{
  "num_hidden_layers": 11,
  "hidden_size": 256,
  "n_experts": 128,
  "experts_per_token": 2,
  "d_expert": 288,
  "d_shared_expert": 0,
  "hidden_act": "swiglu",
  "moe_layers": [1, 2, 3, 4, 5, 6, 7, 8, 9, 10],
  "router_score": "softmax",
  "normalize_top_k": true,
  "routed_scale": 1.41,
  "balance_loss": 0.00769,
  "balance_bias": false,
  "router_z_loss": 0.001,
  "router_bias": true,
  "init_std_router": 0.0211,
  "lr_router": 0.00234,
  "num_attention_heads": 16,
  "num_key_value_heads": 2,
  "head_dim": 32,
  "vocab_size": 8192,
  "norm": "rmsnorm",
  "norm_place": "pre",
  "norm_eps": 1e-05,
  "positions": "rope",
  "rope_theta": 10000.0,
  "rope_fraction": 1.0,
  "qk_norm": false,
  "attn_scale": 0.177,
  "tie_word_embeddings": false,
  "parallel_block": false,
  "init": "normal",
  "init_std_qkv": 0.0209,
  "init_std_o": 0.00446,
  "init_std_up": 0.0209,
  "init_std_down": 0.00446,
  "optimizer": "muon_variant",
  "learning_rate": 0.00555,
  "beta1": 0.93,
  "weight_decay": 0.049,
  "lr_head": 0.00756,
  "max_grad_norm": 1.0,
  "warmup_steps": 200,
  "schedule": "wsd",
  "decay_fraction": 0.922,
  "decay_shape": "linear",
  "final_lr_fraction": 0.0,
  "batch_tokens": [131072, 262144, 524288],
  "max_seq_len": 1024,
  "doc_mask": true,
  "train_tokens": 1972000000,
  "max_steps": 7242,
  "dataset": "wikipedia_en"
}
Below are experts of layer 5 (counted from 0) of a mixture-of-experts language model. Rows are named router (the router's row for the expert), gate (a neuron's input weights, with its number), up (a neuron's input weights, with its number), down (a neuron's output weights, with its number) and show model dimensions 0-255. Each number is 200 + 20 x the weight over its row's rms, rounded and kept within 0 to 999.
Before each expert's rows: a language model's description of what the expert responds to; "mostly gets" lists some tokens that are sent to it at least half of the time. This comes from a sample of Wikipedia text that the model never trained on.

# expert 61
Capital B starting names or abbreviations (Bisping, RBI, ISBN, Bambusa), plus number tokens in tables and words like Boy, girl.
mostly gets: "B", "B ", "girl", "Boy", "b", "BA"
router,204,184,218,192,206,171,217,173,176,196,201,176,212,192,223,210,201,203,218,204,231,194,202,176,205,198,185,198,251,172,189,166,207,232,192,208,157,208,182,200,207,228,194,220,210,223,205,215,194,169,219,218,165,231,220,208,232,218,207,223,177,199,163,174,201,186,207,216,184,161,177,234,205,198,180,223,198,163,215,247,219,198,156,184,169,215,188,225,214,209,200,220,199,223,177,179,189,196,187,200,214,204,203,210,170,206,166,192,204,208,174,201,209,157,174,182,172,178,208,216,235,190,222,195,192,184,207,227,178,213,186,223,242,193,198,254,190,170,202,200,208,209,184,210,202,221,177,216,199,215,179,192,192,195,204,180,195,244,218,192,221,198,201,207,176,200,215,173,207,193,187,222,222,200,258,253,193,168,196,209,213,227,187,187,208,172,189,172,184,201,221,221,214,208,204,188,184,217,228,227,199,211,184,211,180,183,155,175,213,188,184,191,189,191,182,217,219,216,210,200,194,219,185,197,194,184,206,204,198,199,189,226,210,171,180,211,195,218,186,253,199,191,193,204,170,202,228,166,203,187,237,230,199,218,233,231
gate0,179,192,229,179,191,238,200,190,218,188,206,185,207,219,201,232,205,229,187,223,205,180,177,147,219,237,205,222,197,240,199,192,211,219,203,217,162,203,165,181,187,190,197,218,200,188,200,211,230,210,214,211,190,183,200,218,215,235,173,235,207,196,174,219,162,198,232,163,194,226,191,188,204,227,198,213,200,186,221,169,208,242,218,208,197,218,187,220,223,212,197,204,193,211,195,200,162,189,179,214,234,261,215,217,224,174,185,191,183,187,218,195,208,188,205,207,188,233,249,210,193,206,183,213,194,237,199,207,181,193,198,208,204,204,247,203,199,192,222,201,210,212,194,242,212,166,221,180,191,195,201,204,198,199,197,185,186,223,166,191,179,141,184,214,204,202,193,207,216,185,224,197,190,161,173,223,190,214,223,207,213,156,188,194,177,207,188,200,196,219,208,212,208,203,225,248,216,204,182,174,215,214,199,200,190,190,185,184,206,191,198,152,222,211,189,180,173,197,220,207,195,220,180,181,180,188,214,160,180,234,213,222,164,213,208,218,202,191,190,195,232,180,224,218,195,204,162,245,185,199,217,218,235,212,216,225
up0,225,211,197,191,213,208,217,199,221,178,179,194,190,189,206,220,216,203,205,201,191,206,184,203,208,217,229,221,200,238,197,192,205,188,201,240,221,196,178,233,222,169,192,210,181,195,173,204,239,216,233,190,230,197,178,201,191,236,208,203,165,219,201,206,194,192,210,167,218,223,214,162,195,209,228,205,235,177,212,187,198,276,204,210,181,185,193,208,213,198,197,218,162,211,203,180,191,166,176,187,192,238,228,216,193,207,207,217,235,188,175,205,203,225,205,217,201,228,225,208,157,205,198,198,201,186,203,210,177,222,217,223,204,189,214,190,169,165,209,171,223,188,201,211,225,216,203,186,193,216,184,212,185,205,179,232,194,222,193,208,165,171,225,224,179,185,200,209,151,193,181,197,193,183,161,186,190,209,230,203,215,181,173,218,220,203,161,216,201,218,235,191,178,174,210,242,194,184,188,177,207,183,163,179,193,180,214,204,200,175,202,204,203,223,180,187,171,171,203,187,219,216,201,189,206,188,206,163,199,231,177,214,170,197,202,259,182,200,183,213,195,240,184,203,175,195,201,201,199,206,216,226,247,250,211,201
down0,190,188,204,171,183,202,230,222,203,210,206,203,214,181,209,165,173,181,227,179,187,207,210,215,182,175,233,185,219,200,204,206,186,173,166,184,180,219,210,225,171,233,208,189,206,174,202,209,191,203,194,165,227,250,179,200,182,195,211,189,203,212,184,210,215,177,218,200,213,178,226,157,197,209,185,199,185,191,173,213,207,229,205,232,163,194,186,166,186,154,202,193,215,200,192,191,169,182,217,207,205,188,187,217,207,187,172,206,182,222,194,218,247,166,133,207,222,224,189,213,214,205,209,214,179,161,166,186,193,228,216,218,214,191,212,239,225,205,184,223,210,233,195,222,218,203,184,181,213,204,182,191,203,185,198,188,169,177,193,199,205,235,195,186,195,207,187,250,183,208,200,187,209,187,187,161,225,216,200,230,175,219,209,180,195,223,205,225,184,192,187,225,239,202,217,194,191,246,220,180,217,180,185,178,215,229,194,201,219,207,222,201,214,206,192,188,223,195,232,173,186,178,196,202,230,191,206,165,214,202,237,197,216,182,170,211,218,188,209,185,181,216,152,193,198,192,225,227,218,202,158,182,197,201,238,185

# expert 31
Word-internal pieces around c and o like ob, ec, oc, rec, effec, conduc, often in Latin species names and technical terms.
mostly gets: "Rec", "effec", "conduc", "rec", "consist", "ewor"
router,201,233,208,216,185,223,201,190,185,224,202,210,216,190,217,212,237,224,228,204,196,155,204,187,240,204,195,197,230,176,212,208,216,224,193,206,165,209,208,177,180,189,211,195,215,214,185,189,235,176,197,214,154,231,189,208,205,173,193,207,199,212,183,207,170,201,239,210,190,182,187,224,185,169,204,238,152,202,223,246,213,182,205,152,195,226,175,150,225,217,207,221,195,193,185,217,179,234,195,218,200,211,205,200,187,184,202,192,147,191,208,243,210,214,197,191,194,157,175,236,217,199,225,199,199,194,207,197,202,203,194,226,200,177,220,184,167,169,177,189,228,208,191,221,234,212,206,202,241,227,168,227,234,181,202,202,170,212,195,162,228,193,155,206,193,193,198,170,225,195,188,202,205,205,201,234,224,194,224,184,215,219,174,214,204,218,218,188,204,220,205,207,218,178,184,192,167,224,240,212,198,207,206,228,214,195,209,190,200,223,185,184,209,171,160,228,218,239,213,199,221,187,215,220,190,203,205,223,207,200,188,224,191,180,185,180,206,211,222,196,218,220,194,229,152,205,189,197,212,210,199,197,188,198,208,211
gate0,204,221,196,186,231,226,237,192,210,239,195,219,256,197,210,192,217,231,223,221,186,187,200,240,194,207,182,221,192,193,188,177,216,225,221,189,203,219,200,189,145,199,209,179,221,196,185,230,207,189,188,184,181,216,202,174,180,206,183,224,221,218,199,191,231,203,192,162,174,177,211,215,229,213,214,246,164,207,181,172,226,206,210,217,163,177,229,233,201,220,246,168,190,190,244,207,186,211,200,233,199,221,186,207,168,211,199,159,223,227,200,210,196,184,182,210,169,172,223,189,187,211,200,178,186,193,207,202,203,168,194,205,198,193,218,189,177,184,207,176,169,251,211,219,165,193,196,212,207,202,188,188,210,205,179,199,210,214,197,173,192,177,190,202,197,173,212,187,224,168,208,204,199,213,200,189,205,163,238,239,187,206,184,200,204,215,171,186,216,187,210,210,210,155,193,213,200,221,183,216,231,217,232,202,166,146,174,210,223,200,205,184,210,183,162,194,167,211,211,203,221,224,186,189,215,205,209,197,189,179,185,206,188,204,193,178,189,212,207,240,183,185,186,206,199,178,181,218,223,236,199,197,176,203,177,215
up0,185,189,214,214,160,205,186,210,201,219,207,175,229,189,186,227,203,191,172,226,196,195,176,182,187,173,191,185,203,157,186,188,176,163,185,205,187,143,187,183,258,195,208,206,224,239,197,205,199,184,239,230,197,212,248,197,183,179,197,196,214,216,192,213,242,234,205,192,186,206,229,212,174,186,204,202,181,177,191,213,240,167,213,221,213,190,193,185,197,172,176,195,199,194,214,183,215,192,191,225,199,174,189,190,193,208,209,196,200,190,198,208,171,178,198,195,169,188,216,155,177,201,217,270,172,215,198,191,210,194,203,160,181,222,188,188,190,204,199,192,218,183,212,172,193,164,183,200,218,188,197,205,213,222,192,170,231,203,198,174,180,248,183,187,188,182,195,184,173,205,188,192,192,219,230,195,198,180,201,215,185,153,205,218,187,197,237,207,183,193,220,195,218,177,200,175,192,176,197,243,220,198,214,186,201,166,190,232,190,210,184,212,163,220,187,210,199,195,189,188,208,202,201,209,190,213,185,194,197,239,192,238,186,217,188,207,194,166,205,202,197,235,227,225,226,230,188,213,196,190,200,227,191,226,192,253
down0,161,208,180,204,222,179,166,176,229,188,270,225,181,208,200,166,204,229,233,191,176,177,204,204,180,210,204,174,180,178,167,205,171,213,205,224,230,171,196,213,210,201,168,206,180,196,208,210,228,190,202,159,202,200,202,200,237,220,179,208,178,193,216,228,199,210,214,219,210,216,199,191,178,210,218,234,213,221,203,196,191,242,200,226,191,190,190,198,176,201,183,201,186,184,212,194,183,184,220,214,190,192,151,229,181,242,197,174,220,202,212,188,182,201,185,202,208,190,228,201,217,212,223,210,217,213,191,234,200,189,197,182,200,214,180,198,212,187,181,218,182,183,203,189,189,188,215,178,203,184,249,177,222,203,174,155,205,223,198,172,198,237,186,197,208,206,206,193,194,196,183,222,215,168,183,165,181,176,216,182,196,200,184,182,225,223,211,257,183,197,203,233,239,205,216,194,211,214,223,208,226,224,155,186,195,165,238,195,181,197,200,220,178,190,223,225,215,209,216,202,218,213,202,182,194,162,213,192,227,234,211,203,158,168,208,226,194,174,212,180,202,205,224,211,177,224,183,195,203,187,224,208,164,201,202,229

# expert 29
Adjectives and titles before a noun marking status or rank, such as former, original, main, current, Chief, Deputy.
mostly gets: "original ", "former ", "main ", "Mr", "Chief ", "Colon"
router,196,185,209,186,221,185,237,190,182,205,208,170,172,181,198,205,197,193,246,215,218,183,224,202,196,204,204,185,198,227,186,221,203,227,200,182,217,193,184,196,195,176,204,189,210,218,168,200,211,222,248,204,158,195,216,214,213,204,210,193,165,212,173,177,189,214,205,212,201,191,187,203,241,168,214,204,200,174,208,198,219,184,191,189,177,169,208,175,231,202,207,210,205,196,201,201,157,194,156,173,196,231,163,205,214,182,171,197,178,161,173,222,190,237,197,196,186,196,195,236,212,185,255,197,160,197,251,207,207,227,194,209,193,206,228,247,202,211,195,214,210,195,167,213,239,235,203,212,224,233,216,221,181,174,187,207,159,214,211,199,210,208,197,214,173,208,236,188,205,167,166,233,183,187,206,224,204,175,206,174,189,224,210,198,196,201,188,188,201,209,208,192,187,176,179,159,203,226,215,194,192,220,168,222,184,180,204,207,180,229,183,192,213,190,180,236,201,238,199,209,232,219,183,173,184,213,193,219,218,200,184,224,226,194,183,200,239,195,207,178,223,192,187,221,181,197,221,182,212,191,247,212,167,201,210,203
gate0,194,137,181,189,213,201,255,193,192,160,215,203,218,189,187,217,203,204,219,205,194,196,204,201,188,198,228,177,225,170,222,182,207,190,215,203,177,181,183,213,168,199,202,187,172,235,205,195,220,209,176,236,190,183,171,208,204,180,218,184,211,233,166,239,223,206,222,202,167,182,202,157,232,204,229,177,187,178,203,184,201,237,169,198,192,176,192,209,175,172,206,152,214,216,151,214,204,179,216,224,221,234,178,224,193,196,206,166,208,234,225,175,203,176,196,168,225,212,155,185,180,180,178,183,189,176,197,218,178,203,200,187,196,209,197,229,207,184,189,190,203,198,192,194,225,204,212,217,200,202,215,215,191,190,176,269,169,183,213,224,181,232,196,206,179,191,196,178,175,167,214,196,221,194,208,170,181,202,221,218,202,226,227,216,195,207,186,188,191,174,200,181,174,214,205,180,152,204,231,208,196,206,201,173,188,200,221,188,207,189,194,201,218,208,192,193,177,226,190,197,200,208,188,192,221,176,242,223,185,213,194,198,186,182,213,206,168,190,213,186,206,203,224,202,195,185,188,181,182,182,252,186,193,191,218,184
up0,196,215,200,170,194,205,187,186,182,185,195,211,200,172,224,171,211,183,192,190,187,210,201,220,171,201,214,179,205,170,205,187,202,216,228,200,195,163,207,229,181,157,195,195,148,202,178,200,195,204,179,203,203,160,178,183,241,174,210,176,261,175,185,224,215,218,219,189,188,195,235,230,217,204,189,205,186,195,218,193,193,224,196,190,190,220,193,218,211,178,250,173,226,224,177,231,214,203,213,191,194,205,197,200,170,196,215,197,164,199,209,196,207,187,224,183,209,255,210,239,164,222,222,183,164,207,199,204,214,177,192,210,148,195,198,220,167,168,163,207,200,195,193,196,205,193,203,219,180,244,216,192,203,187,184,190,196,214,203,203,215,202,181,201,178,215,196,185,188,207,199,170,200,189,188,216,190,186,200,216,217,191,220,243,189,211,199,203,167,204,185,176,180,199,174,210,160,188,197,201,199,181,220,207,172,236,212,224,190,185,181,174,222,192,178,169,165,176,184,191,252,216,196,194,211,194,229,198,189,207,232,194,199,192,176,207,192,239,179,180,181,225,220,201,209,211,201,183,189,162,242,218,209,247,216,182
down0,185,185,272,209,190,171,200,207,209,184,211,202,184,190,195,204,211,218,188,161,196,206,234,187,170,199,211,197,218,222,170,203,234,212,201,189,204,181,220,196,215,183,236,149,191,204,212,188,182,194,203,186,250,204,210,208,185,235,224,208,217,187,184,189,200,227,197,204,227,223,241,180,214,216,191,196,187,199,229,194,209,206,204,203,185,172,204,236,185,219,236,192,217,180,203,213,181,197,194,164,221,172,221,220,209,186,226,179,203,225,216,219,215,209,214,200,185,173,184,167,215,205,175,229,197,203,185,214,201,189,161,204,200,155,179,192,205,202,178,206,194,212,176,199,213,185,220,193,218,210,212,208,207,186,213,172,230,194,168,183,214,228,241,207,207,174,203,213,185,243,185,223,225,249,171,186,197,204,200,189,230,190,219,219,192,198,225,226,206,209,208,181,225,161,159,168,188,203,212,209,152,200,181,213,227,195,205,175,191,193,206,227,219,205,207,178,186,162,207,216,231,182,219,197,217,215,206,195,191,204,219,221,205,209,192,200,190,169,187,230,177,159,224,236,226,186,227,206,165,204,238,179,228,206,197,209